Experts of a small language model.
Size: vocabulary 50257, 164M parameters.
Experts: 240 SwiGLU neurons an expert, 2 picks a token, a sigmoid router.
Training: a variant of Muon for the experts, 689M tokens, 5698 steps.
Below are experts of layer 10 (counted from 0) of a mixture-of-experts language model. Rows are named router (the router's row for the expert) and show model dimensions 0-31. Each number is 128 + 32 x the weight over its row's rms, rounded and kept within 0 to 255. Numbers have three digits each.
Before each expert's rows: a language model's description of what the expert responds to; "comes before" lists some tokens at least twice as common just after its tokens as in all text. This comes from a sample of Wikipedia text that the model never trained on. Tokens count by the router's weight.

# expert 2
It responds to: List-item line breaks. Line breaks and dashes between items of infobox-style lists and table rows, especially sports bios and stats: Height, Position, scored.
comes before: "|", "-", "\n", " •", " his", " yards"
router:112098114129117150136136090128164155117093128133179127154083152142095103095082171084155156159098

# expert 23
It responds to: Phrase-final names, categories. Last word of a name or category value in infoboxes and lists, like politician, Islam, Tachinidae, JPL, Stadium, Racing.
comes before: "\n", " |", " (", ",", ";", " /"
router:132136145155146214088134085080118134105094118107158143135135134121129168118145142054178153112109

# expert 25
It responds to: Biographical verbs, ages. Past verbs of life events and the word age in birth/death infobox lines, e.g. returned, died, moved, studied, (age 69).
comes before: " to", " of", " in", ".", " by", " with"
router:045083125123119126086119119095187113081114094137169153153101111134118111104102126112162150099094

# expert 12
It responds to: Numbers in tables. Digits, en dashes, decimal points and currency signs in scores, results tables, year ranges and statistics, e.g. 15–4, $1,979.
comes before: "–", ".", " |", "1", "0", "2"
router:160141145139161151081135070094105162126125161135119128173111129110068126113184142133145140142123

# expert 18
It responds to: Infobox field labels. Field names at the start of infobox list lines (Class, region, borough, Practice), plus header equals signs and naming words like known, named.
comes before: ":", " of", " \"", " as", " by", "′"
router:101149122187131169051126120127122117116137089102153108186071136151087076128154121108167122092023

# expert 17
It responds to: Plural nouns, places. Common nouns, often plurals, and country names ending a prepositional phrase, like clubs, countries, students, in India.
comes before: ".", ",", " in", " and", " of", " for"
router:067145169155150183079133104077171092178126144116160121142130125102131105146179150103128168130090

# expert 27
It responds to: Table cell entries. Cell contents in pipe tables such as blank cells, dates, party names, votes and survey names like LINEAR, plus closing parentheses.
comes before: " |", ";", "(", " /", " hold", " ·"
router:122067147180122163089146135082149072119140165113130145180100130112149108058113125129137173138098

# expert 13
It responds to: Mid-row table separators. Pipe separators between cells inside table rows of sports results and election tables, plus semicolons, slashes, ISBN and See also.
comes before: " ", " 0", " 1", "\n", " 2", " 3"
router:170129091193159136095098134080168142180070085123145176114079120152107105072146124101197127124109

# expert 9
It responds to: Bracketed or heading text. First tokens inside parentheses, quotes or section headings, including non-Latin script bytes, country codes and years like (1961–2025).
comes before: ")", "),", "\"", "==", " ==", ")."
router:081127075141181181090135122117133117087142117168143153168158119175104109122131204081207124146145

# expert 16
It responds to: Subject pronouns, copulas. Subject pronouns and copula verbs in biographies, e.g. he, she, who, was, is, been, as in born in.
comes before: " was", " a", " had", " is", " also", "'s"
router:142114179143197156073145106121201135115099116191125189147098089097075136087163153121116108125114

# expert 5
It responds to: Sentence and section ends. Sentence-final periods and quote-periods before paragraph breaks, heading markers like == and ===, and closing pipes ending table rows.
comes before: "\n", " The", "==", " He", " In", "The"
router:092126129191092149061103138103135103091105080189154193097138161091113066063153153046130117130118

# expert 22
It responds to: Clause connectives. Conjunctions and relative words opening new clauses, e.g. when, where, while, after, but, because, which, plus commas after introductory phrases.
comes before: " the", " he", ",", " that", " it", " she"
router:144111084155164111066115158106144135101159140143135124163116110127116102092154152101155137155083

# expert 30
It responds to: Verbs and prepositions. Main verbs and following prepositions in running prose, e.g. grown into, running from, due to, for the next, praised.
comes before: " the", " a", " to", " his", " an", " their"
router:127163159173124153090095128090153109103055123131122172135090175144107131062129126104132122097109

# expert 24
It responds to: Head nouns and acronyms. Final nouns of names and noun phrases (Act, Scheme, service, streets, site) and uppercase acronym pieces like SP, ESD.
comes before: ",", ".", " and", " of", " was", " is"
router:138150100134185136080114059077173121157132161166150208134092120107149076092134128066175132080066

# expert 15
It responds to: Math and unit symbols. LaTeX math pieces (braces, \phi, \theta), coordinate primes, and unit abbreviations like ft, km, mm, plus some species-name endings.
comes before: " is", " (", ".", "}", "_{", "″"
router:134191124152197146079126089125110144143119169178122173165144173077111080128119147093144115096078